config.toml
num_hidden_layers = 16
hidden_size = 512
n_experts = 80
experts_per_token = 4
d_expert = 80
d_shared_expert = 0
hidden_act = "swiglu"
moe_layers = [0, 1, 2, 3, 4, 5, 6, 7, 8, 9, 10, 11, 12, 13, 14, 15]
router_score = "softmax"
normalize_top_k = false
routed_scale = 7.95
balance_loss = 0.0146
balance_bias = false
router_z_loss = 0.001
n_groups = 4
groups_per_token = 2
init_std_router = 0.0381
lr_router = 0.00036
num_attention_heads = 4
num_key_value_heads = 2
head_dim = 128
vocab_size = 32768
norm = "rmsnorm"
norm_place = "pre"
norm_eps = 1e-05
positions = "rope"
rope_theta = 10000.0
rope_fraction = 1.0
qk_norm = true
attn_scale = 0.0884
tie_word_embeddings = false
parallel_block = false
init = "uniform"
init_std_qkv = 0.0184
init_std_o = 0.0
init_std_up = 0.0184
init_std_down = 0.0
optimizer = "adamw"
learning_rate = 0.000911
beta1 = 0.9
beta2 = 0.99
weight_decay = 0.32
lr_head = 0.00681
warmup_steps = 259
schedule = "wsd"
decay_fraction = 0.75
decay_shape = "linear"
final_lr_fraction = 0.1
batch_tokens = 131072
max_seq_len = 1024
doc_mask = false
train_tokens = 1202000000
max_steps = 9171
dataset = "wikipedia_en"
Below are experts of layer 6 (counted from 0) of a mixture-of-experts language model. Rows are named router (the router's row for the expert) and show model dimensions 256-319. Each number is 128 + 32 x the weight over its row's rms, rounded and kept within 0 to 255. Numbers have three digits each.
After each expert's rows: "mostly gets" lists some tokens that are sent to it at least half of the time. This comes from a sample of Wikipedia text that the model never trained on.

# expert 44
router:146130078098156135125087166074111105103154083100145143158113127153087125165145129089166136152173062119107133141100136080171178086166132129072076133081129134086118154144110106097122154135182173
mostly gets: " Sun", " Dar", " Sar", " dark", " economic", " heart"

# expert 25
router:052133087101118162131158091125101156132149125078152137108133092127187084158212150077167078129104088152139078201089125096110069134132116095130073171075090099100043157144101152147161118128094106
mostly gets: " black", " Prime", " red", " Missouri", " Wu", " potential"

# expert 54
router:077139123152106162072123150069109145115118141135117129136101111071106132145150121159152138039141087089121114078085150143135155175120087054103090116139141156104168168134104132119117154071177177
mostly gets: " Egypt", " Azerbaijan", " Greek", " Syrian", " Syria", " terminus"

# expert 64
router:171132188161106159068091142133094139141099126081176111088137122117163100128137138104155136130138067147158138134086105138162159217081141066107088101107122110086190098170114116111095095126187100
mostly gets: " risk", " ISBN", " Honor", " ranked", " Colombia", " Awards"

# expert 8
router:209178150092130133139150152168172140165128096119111124118117110132158122149126077135135153160163122115101171086117095171097131147169175133099119157092082105124112161169173154146138159220120120
mostly gets: " movement", " Occupation", " entered", " advance", " Pts", " Actress"

# expert 45
router:165058085107131126108140126090097118156140161102105105137065086131106107132144058128103162147155161121086163159159155163159100123174122221092150138094140101119168162128178125120101182108148104
mostly gets: "/a", "|---|---|---|---|---|\n", " ha", " Ly", " Philadelphia", ".e"

# expert 58
router:101140208237130166121070177160160093159102097137103137107136136080113113134099121045129124094128202167072152085119139089108127168138107100140077134091065087126128156153173142116158133145169106
mostly gets: " MF", " Beach", "urr", "land", "cia", " Dr"

# expert 67
router:073120085174138130087174100067124151117167117110112109119064154147149101147133126119174135091153196094114120114119155102127105153125116108095147182139128117143143173169223124123124141096123168
mostly gets: " wins", " de", " consecutive", " graduated", " enough", " ​("

# expert 31
router:141172085169111125138164156166129097111127103187140097133093096127158153196185116183111197179198087100087173113105129135115152125164147099095084125079089116127166091143146106112075111172078161
mostly gets: " miles", " soon", " far", "ง", " hours", " almost"

# expert 77
router:120152145122181125121128157157135195142164163186139118067118137154131146177103160133152173127133113104133175105177125083117152090116154100122117158100101108103106126194108135105107140166089134
mostly gets: " should", " if", " says", " possible", " believed", " before"

# expert 53
router:129196097090109149107137168211081127117136114140113111147131120080139096158162158108140108156109185097142100065138135072172164038207139063118143143145135090109116102141104130134172124113119117
mostly gets: " tax", " independent", " critical", " friend", " major", "====\n\n"

# expert 18
router:100104112045107125093122141171114092126159094218141143069112088102178167103155130070156119147126132154139154103117160092171135100167107087129079103092073131088179165146137120159095116090170150
mostly gets: "Scientific", "uj", " Big", " Road", " Animalia", " Juan"

# expert 1
router:114061201108082152141147151150150092143178088152139128134172158148113138116101147115127119071134153120107157121147169135162124172150121103072106157089159129165221159103147145159159082105133178
mostly gets: " Championships", " India", " overall", " Ed", " Th", "An"

# expert 46
router:072164146059096166118182109187098135100108157136121104160098099135186091120186150080111167143143063158151122145137172163126123181160151161124127060169117107138142130137182145109158172111110054
mostly gets: " energy", "ić", " Research", " Township", "oud", " km"

# expert 5
router:163116103183175166098197118144086136129122122149082125141123131154127169167117154092163113136135121122075089104176139138183144137065153112122098167123179072135145219125214104150117148167217116
mostly gets: " Candidate", " rather", " style", " dedicated", " Middle", " form"

# expert 71
router:130072105137130183063186142110110137111136166105074144102130131152108122156178120072130095104138151101115128100107137114157110095146083137122130139104118075124094137140130109074106148199147164
mostly gets: " replaced", " post", " same", " see", " mixed", " Home"

# expert 40
router:091039140121156162152119159098095130168170159174134096112121133090148141096110108172101173125133189156122104144086118121150122131116137143149132153114143134167106111111135126091168149088153131
mostly gets: " Mer", "%;", " Ty", ",\"", " Ver", " Indiana"

# expert 7
router:159105135099134128124130136073132145190146165111132086155110112171114084144090082066166176091120063133156170087153136174182075083161129111109074151093083108085050159160148120087078172191152164
mostly gets: " such", " including", " like", " include", " includes", " These"

# expert 32
router:144128100098111157057136083084159132169121166171154129135147126100119093144149121135143120108158137123088140172093139103150119169128095065183087234138121126102175102095136133125143140117096102
mostly gets: " ●", " Medal", " significant", " you", " White", "ร"

# expert 39
router:090108096057136161082111117120092110086093115126146137134126146157118112193176041095158112101107107154128159103082131119117099136130138151187161133075083156132122118104132136157159151178160118
mostly gets: " Ohio", " Hard", " disc", " about", " Davis", " along"

# expert 73
router:151105131085098138127086098148133143144121131119205075128093115163084115139116150142159095133158080112133112102136156140118096134095119102157134213151144083104119148133124117130134141106202141
mostly gets: " Cal", "Species", " drums", " perhaps", " Breuning", " window"

# expert 76
router:132158158143116134076156148166159124170158117124154142112081105094158135130118171090118175177113068091102093154032172131112094149120131165101099163137092137141121130105155135126128149085160159
mostly gets: "As", " my", "There", " organ", " Pan", " census"

# expert 68
router:152045088152134099076189129202095160095166114155163120191110104105116148163121140083157126105204182122120154067121156142125094187103175121157095127083128146116120175142148122132157112097142100
mostly gets: " once", " Apps", "|---|---|---|---|---|---|\n", "Scientific", " Phylum", " Inc"

# expert 28
router:101113135124159123093140121064150180112129156140212143122142115112132090133098129067123139140179093145112168117083105095166141121181150095092106177084141110115152126136159132068130154067105128
mostly gets: " result", " just", " Nay", " its", " Qualification", " Source"

# expert 65
router:074085160172134134092092133116174157171105149084132106165114106142186115130139155142155169159192148070129126104151115117162103111070116100075139086121075139125139149152117107123078120153174119
mostly gets: " described", " review", " Historic", " cited", " graduated", "⁄"

# expert 30
router:099150092100100146141107147106160148165172120115192112147133140182166101110157104099097082097074182177126116154110133113149107154116082080154120050116160139108151148152119139118167159181181123
mostly gets: " found", " rock", " earlier", " Date", " Smith", " pre"

# expert 62
router:178146207059108167144141154165161120115158132086120124139092109134146129157107127061113179120133072094135136066150160098133126141159142091162091139121074138138102138092094129099092116141155116
mostly gets: "born", " species", " owned", " popular", "stone", " Written"

# expert 16
router:131122136092103158102130154128132154179168151146156119100085082122113154142128086049120108058148156145121184139120100103106092132146143136133138044096103101125084120113129104132069165134130144
mostly gets: " army", " military", " Squadron", " tour", " Officer", " passenger"

# expert 78
router:133064110020121169063143149117089160152125144137101110057091083192186120165079191146136151112121099115129104134089126142154163163119095162161116082098134112128130138133119125109099181106101139
mostly gets: "ima", " Santa", " ITA", " Beijing", " Binomial", " Connecticut"

# expert 27
router:134066105089126100092120109105162109175104134154131101168138091058154139158160087112125151125133092120130106176100141127128115139072077149081120141112103109113116118165138119102114173116126154
mostly gets: " event", " events", " church", " Website", ".m", " available"

# expert 42
router:118141099127108176115128159094120143153175116169090103101124117140179098180154142187153130084132135116111208139123161145143122148067096132105104130133097126151158124107151108128134123115123118
mostly gets: " artist", ";\n", " engine", " d", " Op", " faced"

# expert 22
router:140153141180192170134147141109151093106144064140170071080101109116130204152092112083145108130113152127084192188127116085137125104128175098129046125131113113118148161170116115096108144168098105
mostly gets: " Kir", "PC", " Occupations", " TKO", " GT", ".H"

# expert 57
router:201093131002133106067172134138108163176146182131107138143104105114156158100150097090148119123118132131102091152113104156157122129092164142149136102159114077097138138150125136113128124108151072
mostly gets: " real", " Although", " ro", "Member", " official", " CO"

# expert 48
router:121089081209148151115074136099110112138132126153084091145145133060104083105121081070106122087110130086128152153127166078170128131128164155099123131065165077143131130107039132114067167104119129
mostly gets: " fellow", " late", " young", " Young", " Woman", " senior"

# expert 35
router:088056087118110183071101103141088102150113122083139094107124105110102108138158168141149067146097182141152151157107141156134111150095121195091080137096096095107145118097126142102187122103220151
mostly gets: " Ka", " k", "ø", " documentary", "hi", " version"

# expert 59
router:102149115065143103119133158136178146116175091122127103086148148139123185172128107219170081092117123111132095162115158149156145096014155087177085086147118083099172187146157076159110147092136066
mostly gets: " got", " Rock", " tells", " village", " Rural", " Know"

# expert 63
router:080177122115143132093168124110106111152176109185173107138150133123106142132098190144110115078165153070087147154126150090152140147133163099169125130120115069096163129122135122155094217145213091
mostly gets: " that", " until", " following", " who", " GK", " resulted"

# expert 37
router:199120098150173128131105089115171149133143129124133075086122085140168161125084116113161104109154172097083165151108138054131105099119109150159093143081092124067075111168092113083129099163131170
mostly gets: " efforts", " role", " policy", " special", " leadership", " Goals"

# expert 75
router:131160148156119122132106142129130110124178110125115130092169100074110152161193159139141060161084134094088157132132173075114172102080121124054118077090122094092147123115177098099078147117153117
mostly gets: "″W", " JPL", " MPC", "Scientific", " sq", " local"

# expert 72
router:108102120126114110126138176084133123146114112097102124175115158123099112152180144149125092141144200120105109140117117100115139168081128074091092115104155124119149147148150115113172183150194097
mostly gets: " do", " high", " often", " aircraft", " Ricky", " southern"

# expert 3
router:119050164136169105107173182191159075161131133227089099133153124153142130173091183181104119152120147143127165098102112100168108114133169169149096176143118146145138182120161120121104169132150126
mostly gets: " Los", " Angeles", " York", " Fox", " Representatives", " Force"

# expert 21
router:113130115103110159105104144110144185102152136155126147127118119180160111176187080047137113080114135111104143119150130058145111098193163078138133078145169095100143164101103128144123170177168080
mostly gets: " mother", " Mas", " Dis", " mon", " Mos", " sister"

# expert 74
router:095115141134190122065072165146178132097134154097098116171137107156083107117093124114173171092101105076103126096158163138117040226100158065143110073114089103130140164142161146128123157083128106
mostly gets: " JPL", "|---|---|---|\n", " Republican", " elements", " student", " previously"

# expert 23
router:116083150066117129138060159078116168170147109074158115115100099181105085162137146090109119110108168089136089119176156106116121218114134094088138071101107129093122176109070143104131118118175091
mostly gets: " Other", " modern", " appearances", " Fort", " depend", " front"

# expert 4
router:157069139101109148162189162175125084173120181162137096140142096129140166133051153222137166131108057129146201149150142108128126159143111162162134107098141139093067164128128137140094135128096142
mostly gets: "ians", " Representatives", "ists", "ters", "men", "ers"

# expert 10
router:042170037110128155114163103157066142143169089157110089144136088188085162138120116137121124098126157125089133125086149058174161180094161193108103140112158122093145116114162130095140186096154119
mostly gets: " Genus", " ●", " Synonyms", "International", " Doc", " COVID"

# expert 66
router:103172092105143159094143122093085148125117159126119106113096132088138160142153100113153165111158075100118105086118107119150129099193156118044120137143119159159156143142102139121147103143075060
mostly gets: " War", " Zealand", " Ma", " Santa", ".A", " BC"

# expert 43
router:118177107152185134106137173137128119153121138123132102174127134115104118160138165062174121128176103065137166085140164070126103116082162157195159163138175098117151122155096121099167124193187149
mostly gets: " Label", " Records", " Philadelphia", " Vocals", " radio", " Billboard"

# expert 55
router:128097042134192119053147129112149161139162172144073093181091070082154097150102100180113118176126194147101149116139188142140143131053156160116059127125161090129112104128168138071179161094091083
mostly gets: " II", " III", " students", " friends", " officials", " fans"

# expert 56
router:137082080150151150151110129148134150108160150132077076171142091057118153181123077159156107099129077078107141130114176155106122097102110150145085145120112084122092154185132115059146154172127188
mostly gets: "ating", " cost", " pop", "able", " base", " agreed"

# expert 47
router:122092159195115181119098141170177148112141127178105123161082122174088140142165178126142201138147161113091151122135119159143109068114188125121143126124113127109128093154145135108117122088156198
mostly gets: " life", " Robert", " won", " During", " when", " while"

# expert 17
router:061149074181201173095127131178151171160180078162189157114135082146157193130101115126151084141108106122119137075091173152133157191071156105165105145085133140108128143164127140063143185144092161
mostly gets: " ch", " wh", " Clay", " DF", " ocean", "And"

# expert 29
router:079188081129150131076079097183107134137108156151153133131125152178129076123166129174118148048163143101125133121097157133127078110127135121192093171119138106103185097137180148187178175064137119
mostly gets: " wife", " Kal", "kel", " Conservative", " Sweden", " issues"

# expert 36
router:078157082141180168105157174147094128167150130076184125166095085160065144194109054014147129123139180140089181120064110142169090097104090151086148111141146096144197140148164119132094147204160229
mostly gets: " Alberta", " kg", " Thailand", " girl", " Liverpool", " Win"

# expert 20
router:151118139155205153120156165119084145131131151139118109171147150135138121148106088096128129127138084095097142107126167131177166118130126193140143064128167093105140132148085061123180140073135118
mostly gets: " story", " Studios", " producer", " episode", " studio", " Episode"

# expert 6
router:224096139086123110134168153094153164188175138116128062122092090104110098149087069138124140142109126131089140109105138153118134135172176089086125164088142131158096178151102136112097124172061161
mostly gets: " January", " seats", " master", " bl", " years", " While"

# expert 38
router:117165175159175103060129155077192158164152088153189123092109117107088118159133100142149133137184057097112139104157167144147136179152152163064124199153113155157129101163113076116090174192089132
mostly gets: ".", ").", ".\n", ".)", ".B", ").\n"

# expert 19
router:125136154144151118089123141113136153150158151201047163089097152092179147113168110153094109099112116115097177121076145102122061090174135181062115109154088060116215133143141099116143165097132120
mostly gets: " woman", " loan", "loan", "kel", " DF", " Wally"

# expert 60
router:137149126103138110128165147223088145128170176155129138099084125103099119133167156162147099136149159143109150086094174109188174102060106138147072151151148102107203135126156115062128168132097091
mostly gets: "″W", " children", " UK", " products", " aircraft", " physical"

# expert 79
router:169200094167150118068125132137114119194170121062086129105138116087120071150133154100169120178087159120107093125106165109122103127120124148067145168104147133148122174144121139091121161137090140
mostly gets: " alcohol", " read", " seems", " Sim", " student", " Asia"

# expert 51
router:073095115122106154138103140144075164119126151095141098166128075156111111099120134094170061121112157109135080056140167132130125129094113141071138116102122111101132162147102139151150107179122167
mostly gets: " Latin", " Kong", "gan", " Sam", " Syrian", " SR"

# expert 15
router:074121095179108169106130126167057160124155155118094133096145105124162097136191128131132107078098126161104085106113174090173115158127111148111087095125162100096121132111103153121103133129189064
mostly gets: " Yes", " X", " Virginia", " Sh", " Top", " Department"

# expert 13
router:166120168137104190097145113128086139097122109136215100177139115105168111125097143079151162116152077097069123169143136150109081125176156166096119134140128080149136181139112115093162162092132158
mostly gets: " Austria", " Clay", " Votes", " Yorkshire", " Conservation", " Running"

# expert 61
router:065159061073170155087082117138107174139102139097097115147075103174039119115092104112139153118149097120125096134185140094136159124160119128175115068084161117090089118113065122129080150134177167
mostly gets: "|---|---|---|---|\n", "|---|---|---|\n", "|---|---|---|---|---|---|\n", " Se", " do", "|---|---|\n"

# expert 2
router:149186082094086102119117173167106101177143111103099099098135144175152098162164133120132145168206142095085117127072108133130114160097136085083100103107128095095142167177121114139100154181168172
mostly gets: " CC", " long", " En", " Cong", " Nelson", " CF"

# expert 24
router:104168125075123172087134124050117138146179111103132127125121127073177093122171117108127147100122131162118116106084160112161083075132158093168122103161103146102122148181134119169166127134126067
mostly gets: " TV", " television", " gene", " you", ".com", "′"

# expert 9
router:151111106138089168118131148160103169157162117108150111143127129112161148161150114105139117164114184147156106135051164116123178101166130165122136219094081126110153156115162116128163153156128079
mostly gets: " For", " Scott", " SC", " Hill", " Ham", " Hu"

# expert 0
router:112190169127136149070163147112135117081134136151123111155120085111120086099122125120168146160156095146095150144169133189110130146161151214130125124136094114123159113098150111156120175151221119
mostly gets: " personal", " Angeles", " word", " Juan", " Vijay", " Haj"

# expert 12
router:100129109159114145132100144131098168141137172156156116133148104137194135101112124065150138148152087119119117112148114138114102178143100168088151070087127144146135123102130101151124128109111138
mostly gets: " Clade", " ret", " full", " cut", ")}", " treatment"

# expert 50
router:179215092180114169131179137189131084162156135147123111168121127084103105123128111160151084051183131123121162042095142134122135065053143128131122145121128114164094101126069132143179170148138126
mostly gets: " time", " engine", " Coordinates", " Last", " too", " complete"

# expert 26
router:096126104187123107023170172126135135114167170150109151080100148083132158137126132108161153108083126096112108113106173184166166071058166050151141064134125101088153137109123135099076166138118155
mostly gets: "°E", " Preceded", " know", "also", " Occupations", "″E"

# expert 41
router:086196079116123120132107103141166121152117169136129126135104101026064082173083112176159166191123094091129150146134100150123140145121137116153100062123143164096147147127142133084160126143180145
mostly gets: " Los", " Un", " un", " SR", " El", " res"

# expert 49
router:144136106175138137063113150117160165127162099186099088097144099156138115181178091187158111116170094157105165111130158136162149126052187225080099114106171131134134104124093117116111166154191169
mostly gets: " Pr", " Robert", " working", " Frank", " Ad", "})\n"

# expert 33
router:062046098180112150122150086150141154159120108161180132116143104089155133155148156086162145177153107121108143101090109117156164181114119117121137142135113122149117127141174163145113105121132118
mostly gets: "°N", " Supreme", " president", " potential", " Squadron", " int"

# expert 11
router:097128057123108114076129080179093152144142126111114104148176155093156153134153151135133144111166210130103122155129145158119118118157141170105077061131047123143173150169111147158140118123114153
mostly gets: " ●", ")},", " Saf", " sunk", " Recap", "-d"

# expert 69
router:150138074074135143083162160153167123135171144146101168128125152169134122127184099129151213125134141103100121122088151168104108172119135163064145194180131109121184120156133107135147129113200174
mostly gets: " Phylum", " &", " von", " p", " NY", " Sheet"

# expert 14
router:142141131143127120068150124090139173129114174100116119145084087138181091130052113130145165103146166128131115095170161071113086108091159115128087117138102131089079147118109114115116112184146114
mostly gets: " began", " active", " opened", " Open", " Released", " Conference"

# expert 70
router:156157104064121150113135136126108088154137113131166104102166101117125062125107190106169086157165153109154143038162176116134119127149103171170140124110114136161162151096126105107131130172096130
mostly gets: " Hospital", " Simon", " (#", " GK", " Airport", " DF"

# expert 34
router:089089180048156173129144109144079108175101161090143126075126140137118141187113127133132129106131109150107138061154103116145137115128108222099137157164124101101121157108096127124170131169132137
mostly gets: " ±%", " Pld", " rank", "°S", " Result", " rebounds"

# expert 52
router:097157134161143133104163156192084125142137154109091128102127123103095152155123094182162068128095061122095167116055158129140158112088108077104123233151128080130165127139145118143130159091115131
mostly gets: " Republican", " police", " authorities", " good", " dark", " federal"